Below are experts of layer 5 (counted from 0) of a mixture-of-experts language model. Rows are named router (the router's row for the expert), gate (a neuron's input weights, with its number), up (a neuron's input weights, with its number) and show model dimensions 0-223. Each number is 50 + 15 x the weight over its row's rms, rounded and kept within 0 to 99.
After each expert's rows: "mostly gets" lists some tokens that are sent to it at least half of the time. This comes from a sample of Wikipedia text that the model never trained on.

# expert 207
router:52 50 17 64 37 37 43 51 64 52 44 43 36 70 63 38 68 28 34 63 42 55 35 82 57 81 49 45 57 34 26 41 73 36 73 59 37 60 31 57 48 52 32 26 43 67 64 66 42 53 40 50 34 37 52 66 70 44 40 52 47 36 30 36 77 39 37 76 59 36 56 39 59 64 27 19 47 32 39 50 51 49 39 65 49 32 38 54 49 68 48 28 51 50 78 42 60 41 68 15 90 88 42 65 41 45 35 43 82 65 56 34 42 52 54 66 37 71 66 18 58 38 60 53 53 64 35 46 71 73 87 54 46 45 72 75 49 28 66 64 23 40 42 53 68 68 41 48 72 51 38 71 78 28 65 55 55 22 47 49 30 58 46 70 42 68 40 58 54 27 41 59 54 35 47 54 38 44 48 62 45 59 58 69 60 44 56 35 68 43 75 32 54 44 65 58 57 56 40 41 35 77 52 38 71 39 43 57 73 43 54 48 57 27 67 51 53 52 80 42 67 73 56 40
gate0:64 42 80 39 54 61 45 26 54 72 27 33 43 47 50 69 56 37 73 30 42 49 50 54 63 42 54 52 65 73 78 56 45 60 64 53 27 35 21 53 59 59 56 52 58 45 53 67 58 54 46 45 52 48 35 27 28 66 68 67 48 60 54 74 47 67 59 69 48 62 35 69 40 33 71 57 38 63 47 52 60 53 60 66 17 84 37 36 74 53 67 58 52 43 38 53 36 35 26 76 74 41 89 38 51 74 51 51 59 60 28 44 38 71 50 35 27 40 58 76 44 63 95 47 59 58 47 53 40 64 48 27 59 61 50 42 31 93 38 52 40 51 71 36 55 58 36 69 59 62 72 65 21 61 39 40 67 48 30 28 41 63 40 34 54 62 65 69 52 46 63 45 32 46 67 54 41 68 61 24 37 70 37 29 18 56 43 36 48 58 76 59 54 24 38 64 36 32 59 64 63 35 44 27 62 47 38 68 41 68 38 52 43 73 58 27 77 60 51 48 33 51 40 46
up0:43 45 75 56 46 38 55 55 72 61 37 40 30 37 58 74 39 40 63 19 49 59 76 50 53 49 57 69 39 50 66 43 46 55 73 38 22 54 39 41 49 78 48 29 53 52 52 35 80 25 81 52 34 44 48 58 53 65 73 60 61 62 47 58 45 44 67 50 65 49 57 77 51 36 62 60 71 64 49 48 63 71 56 54 40 68 44 57 74 38 60 61 41 23 59 61 56 60 28 56 63 41 53 55 35 60 62 47 68 69 39 50 43 25 67 46 27 25 45 72 67 64 25 48 32 35 62 61 44 57 46 37 64 71 57 37 00 59 48 74 53 60 51 12 28 37 56 59 68 81 48 55 32 39 47 29 29 50 39 59 32 41 51 38 59 51 92 66 61 52 71 64 44 43 46 44 42 75 61 40 51 78 36 46 17 35 60 23 58 58 48 60 67 37 39 45 40 44 61 40 54 42 61 57 46 36 54 28 30 75 32 55 37 83 40 30 44 50 75 50 54 75 46 40
mostly gets: " million", " Running", "45", "odox", " IV", " km"

# expert 227
router:31 54 52 71 49 25 75 56 54 62 64 54 28 12 33 36 47 32 26 44 40 49 50 52 52 68 79 60 74 64 32 44 47 48 50 65 70 63 44 59 60 45 55 37 60 50 52 53 36 58 28 43 34 43 50 64 59 41 38 44 35 55 46 31 24 64 49 85 40 23 49 73 06 52 22 62 27 63 46 78 55 37 36 60 42 61 47 50 26 48 53 41 57 53 72 36 51 43 58 24 57 78 51 55 22 74 23 69 51 57 50 46 49 43 64 73 66 62 48 36 59 47 58 41 62 57 41 26 66 90 60 59 39 38 46 74 65 69 71 55 44 30 20 29 35 43 46 31 64 54 30 35 60 19 48 34 46 48 36 39 38 61 49 72 27 57 36 24 50 36 29 80 52 31 43 30 22 55 40 46 27 40 65 67 45 45 66 41 71 42 60 51 28 51 52 70 53 40 57 38 39 60 68 57 64 37 46 43 57 38 71 40 63 49 48 71 73 42 49 34 55 36 39 28
gate0:48 82 39 41 75 46 61 61 45 30 54 49 27 60 48 23 25 47 33 46 44 34 47 32 30 44 44 49 57 76 70 52 42 68 38 80 57 30 47 49 40 56 45 68 49 61 62 67 51 43 50 57 21 50 43 58 63 31 67 63 54 55 50 36 53 35 64 60 65 44 65 66 64 27 47 66 44 53 43 62 30 58 25 30 62 46 72 46 24 39 42 63 62 85 37 48 39 54 38 23 37 59 72 45 47 67 56 62 35 59 78 73 48 55 43 45 57 60 30 63 41 57 61 41 66 47 59 67 81 54 47 38 47 54 46 50 54 60 58 49 73 26 33 23 56 41 44 43 56 41 66 25 46 60 61 47 69 67 99 51 47 43 23 56 66 79 42 42 63 38 32 75 53 72 60 38 20 50 71 53 43 34 51 58 65 27 45 44 55 47 42 71 55 95 51 53 68 57 51 52 34 60 53 83 42 58 78 49 67 34 63 53 47 22 50 63 63 22 76 84 60 60 32 63
up0:51 60 49 62 34 55 34 53 56 59 34 49 59 67 40 72 37 38 58 72 58 77 48 57 35 44 50 55 48 36 54 38 47 43 64 68 30 77 35 52 80 49 54 70 59 79 47 31 64 44 65 58 33 39 37 70 52 49 59 44 46 47 48 73 54 39 53 40 50 49 53 45 42 42 93 51 58 48 83 33 70 40 58 30 29 47 73 19 65 60 48 70 62 08 70 71 40 48 28 55 56 55 23 55 54 30 79 52 27 19 28 63 65 55 25 02 36 61 45 63 57 54 20 43 46 49 30 72 20 34 41 33 53 52 52 60 64 32 37 49 27 52 58 26 12 32 75 67 40 50 48 49 34 54 18 54 60 48 45 68 62 50 50 44 61 50 51 58 62 57 51 33 30 64 49 73 57 40 44 62 41 69 39 30 59 33 45 16 30 47 50 36 58 39 43 70 39 54 67 49 45 65 61 59 33 63 75 57 59 61 54 60 54 44 61 31 69 43 77 54 69 60 44 53
mostly gets: " Total", "°N", " kg", " km", "″N", " mi"

# expert 228
router:24 51 31 49 58 48 46 43 50 60 46 42 52 65 58 36 29 46 80 52 59 69 33 33 30 50 48 25 57 44 27 54 25 40 68 69 22 71 62 51 55 39 38 54 21 65 56 31 49 28 58 45 38 72 62 51 42 27 48 39 56 46 52 37 29 57 58 32 64 60 57 60 48 58 48 71 59 51 56 66 33 57 30 43 36 42 70 28 56 42 69 39 55 42 52 49 36 50 25 46 36 31 80 20 38 53 44 40 42 50 48 62 48 40 62 60 57 58 38 25 50 47 51 43 77 59 43 77 70 24 22 70 41 35 48 22 43 50 43 43 41 32 30 44 55 54 55 50 30 38 68 69 78 29 63 34 68 62 54 55 60 67 59 36 61 42 63 54 52 59 55 78 43 50 66 58 46 13 29 61 49 45 40 80 55 14 31 51 26 68 55 54 84 42 27 27 40 85 65 32 21 47 55 68 38 60 64 84 73 35 45 56 41 35 29 41 26 45 55 73 27 61 43 48
gate0:42 48 44 44 63 45 51 67 53 38 46 39 59 47 43 62 51 44 48 63 50 43 63 71 73 32 82 41 53 45 62 57 67 50 68 45 41 72 57 43 43 54 50 33 15 51 51 40 47 67 63 38 38 58 61 59 47 30 46 55 39 51 50 74 77 44 64 64 56 77 78 45 43 54 34 54 71 47 08 55 56 27 75 63 61 62 48 77 35 52 50 43 63 44 27 56 35 47 39 56 45 36 64 72 48 19 25 29 71 24 50 43 64 61 59 69 35 59 39 37 39 24 40 39 50 54 47 57 65 36 29 34 49 70 28 34 41 56 50 54 62 43 77 61 29 45 45 49 26 60 52 68 27 33 66 32 53 42 35 46 34 54 33 08 48 69 62 65 31 79 53 66 37 47 75 25 17 42 54 36 55 76 32 29 20 51 54 48 30 27 61 67 48 82 63 56 60 58 75 24 60 43 55 55 64 39 34 25 39 46 38 31 38 48 74 79 67 54 53 38 51 67 71 71
up0:41 44 46 50 55 32 46 49 32 52 49 36 52 66 60 33 41 46 49 53 54 64 68 57 74 30 66 53 75 52 58 44 57 75 53 37 55 50 42 38 43 55 61 38 20 43 50 54 69 69 59 54 42 50 71 62 56 48 52 54 53 73 53 57 77 41 63 46 34 74 43 38 52 36 32 41 80 47 20 38 72 38 79 49 50 55 18 82 51 56 55 33 71 40 48 39 55 31 46 49 44 37 46 59 60 33 34 44 70 15 55 55 38 41 72 55 56 56 26 46 21 54 15 35 42 60 28 57 58 27 51 28 38 66 33 35 41 65 73 45 56 48 93 58 41 62 65 61 49 34 42 81 21 40 83 49 64 52 34 52 63 44 52 13 71 74 55 49 30 67 53 53 46 46 61 43 39 30 50 29 40 68 33 33 29 50 56 44 36 46 53 51 30 65 44 44 71 33 67 37 60 20 38 33 69 45 47 36 35 21 42 35 47 74 80 79 49 41 61 29 40 49 73 25
mostly gets: "=", " located", " approximately", "Gls", " least", " situated"

# expert 200
router:68 34 21 55 26 35 66 40 58 59 36 78 54 53 53 32 52 39 42 63 42 41 50 72 69 72 49 54 61 40 23 39 69 51 75 59 26 48 27 56 58 34 66 44 43 43 54 45 71 31 60 36 35 46 56 69 78 64 30 39 29 42 27 43 42 49 28 56 54 58 54 45 43 67 68 51 28 31 42 50 44 46 32 44 24 21 71 59 38 43 65 32 53 49 74 49 76 39 49 35 69 69 38 72 38 73 55 63 61 45 56 37 68 60 45 24 52 47 75 45 31 40 49 32 34 66 71 52 63 54 77 59 38 39 72 63 82 36 76 42 43 64 33 25 49 18 59 54 47 51 58 40 66 44 65 48 56 43 54 56 28 60 46 77 60 54 61 23 67 38 66 46 35 36 56 45 20 29 35 69 49 48 69 23 59 36 71 40 42 67 77 35 55 22 64 63 68 45 39 77 35 69 73 43 33 81 57 70 52 44 41 32 74 46 65 57 59 44 53 26 71 40 47 61
gate0:34 18 58 27 62 48 89 58 39 30 63 58 44 40 34 41 42 67 48 39 67 78 56 33 41 51 44 51 48 52 55 64 47 71 57 37 34 42 39 66 26 56 44 51 49 41 47 20 22 72 38 17 79 50 62 78 55 21 37 51 42 50 37 31 80 62 72 65 50 51 31 61 66 27 48 25 54 48 39 52 31 44 45 84 41 44 44 28 66 57 38 65 48 45 65 38 51 53 60 52 63 56 41 45 58 52 61 29 54 59 46 50 56 52 30 60 68 42 43 47 21 32 35 58 25 62 32 62 65 31 55 38 42 23 76 59 64 36 54 66 66 56 50 75 69 65 48 40 83 60 65 64 57 67 56 56 34 47 12 74 41 64 92 74 57 35 58 53 69 47 81 57 41 57 43 61 67 31 53 50 42 65 50 51 42 62 53 72 59 22 47 58 31 47 49 43 30 66 38 14 39 54 37 67 62 64 64 49 46 47 28 47 58 31 44 51 88 59 43 46 47 43 60 39
up0:48 62 65 28 79 65 87 53 33 35 76 52 61 53 34 46 54 72 76 33 64 59 29 46 40 52 60 43 31 71 65 60 52 59 38 37 66 33 40 65 18 75 65 58 79 41 26 11 31 67 54 09 76 33 39 45 52 17 36 52 60 64 42 37 45 68 74 44 71 37 27 58 77 34 50 26 48 48 37 48 32 50 56 54 53 54 54 37 66 43 36 67 41 23 48 55 45 39 45 53 40 47 51 54 55 48 87 45 42 45 40 41 49 42 60 41 34 52 18 52 36 25 58 54 32 55 47 56 35 08 56 27 55 34 58 50 62 58 56 47 79 44 60 69 53 45 61 50 68 52 47 51 37 77 44 48 61 59 39 45 49 56 84 48 64 38 49 59 22 37 63 72 39 42 73 57 61 53 44 39 44 59 51 40 45 77 44 47 54 31 40 81 35 50 60 26 23 64 28 35 53 47 57 49 64 70 51 32 15 55 42 61 60 53 33 45 71 64 50 40 40 52 55 35
mostly gets: "1", "0", "4", "5", "2", "3"

# expert 78
router:73 26 31 53 26 37 58 74 29 62 20 42 36 61 17 26 58 74 76 33 24 58 50 52 44 59 49 28 75 29 32 38 44 47 57 55 64 32 26 22 63 31 47 61 61 36 44 64 55 60 58 44 48 53 44 19 43 39 31 58 63 67 33 41 56 76 49 51 62 22 37 42 62 46 38 53 55 27 65 53 28 78 37 51 49 57 49 54 44 63 52 37 52 46 67 51 18 64 48 68 54 47 48 26 45 34 67 53 46 34 11 51 37 44 41 68 43 44 59 47 52 55 21 40 29 42 71 64 55 26 56 67 64 38 42 35 43 52 39 45 60 52 44 62 79 59 37 81 46 77 29 66 66 22 06 52 47 52 41 53 52 58 44 43 48 77 47 48 47 41 30 70 53 61 43 37 72 26 44 47 43 48 23 69 46 36 40 36 35 66 79 49 33 42 42 46 46 70 39 51 32 50 81 56 77 44 40 46 31 25 48 36 49 44 66 29 54 46 49 73 24 44 53 49
gate0:38 63 72 30 43 39 58 59 55 56 42 71 81 34 51 57 49 46 48 46 41 43 67 49 55 61 36 38 42 61 52 64 43 42 63 32 56 78 56 47 42 29 44 49 53 50 49 44 32 42 33 52 40 38 49 62 36 38 31 53 76 44 56 58 41 42 39 33 68 50 45 57 42 46 31 54 66 50 35 33 71 61 66 23 63 65 47 55 59 59 51 67 44 25 63 26 59 59 68 62 53 76 60 50 53 35 43 38 56 47 78 32 31 36 59 25 57 75 28 53 40 73 50 42 58 47 28 52 20 58 21 40 41 48 33 62 77 31 31 42 41 33 41 17 52 43 44 22 45 43 35 78 56 56 43 80 84 43 50 39 58 65 77 43 27 30 48 47 65 43 51 40 55 63 60 61 22 35 47 44 28 21 42 56 70 49 36 24 49 58 58 46 59 46 49 47 39 46 56 74 57 36 92 43 37 42 61 21 54 70 91 36 50 37 42 61 89 64 39 20 79 34 13 56
up0:56 34 33 58 55 66 43 81 36 72 47 45 63 50 49 60 53 53 70 54 64 41 58 33 43 74 78 63 46 49 38 82 64 47 49 53 46 50 46 52 20 59 62 47 30 59 53 72 18 73 72 53 43 65 64 33 46 46 33 53 38 52 42 54 60 18 74 61 54 36 84 49 45 60 28 27 25 36 39 43 69 33 76 34 48 55 33 14 22 59 38 72 69 50 46 59 41 56 41 48 67 51 53 37 34 57 59 27 67 49 59 54 58 37 31 62 41 44 49 62 43 77 70 35 95 71 68 55 53 34 38 57 44 38 29 42 45 57 67 49 41 41 42 80 41 45 31 39 66 47 54 56 17 48 60 58 39 46 24 53 31 45 66 68 48 50 33 50 44 65 63 61 57 41 53 55 71 61 26 50 32 24 28 28 70 10 67 53 68 51 53 48 53 71 62 78 52 54 55 53 35 32 39 42 60 71 71 77 38 55 27 12 45 60 45 61 58 43 38 39 65 58 53 52
mostly gets: " Location", " County", " via", " towards", " onto", " to"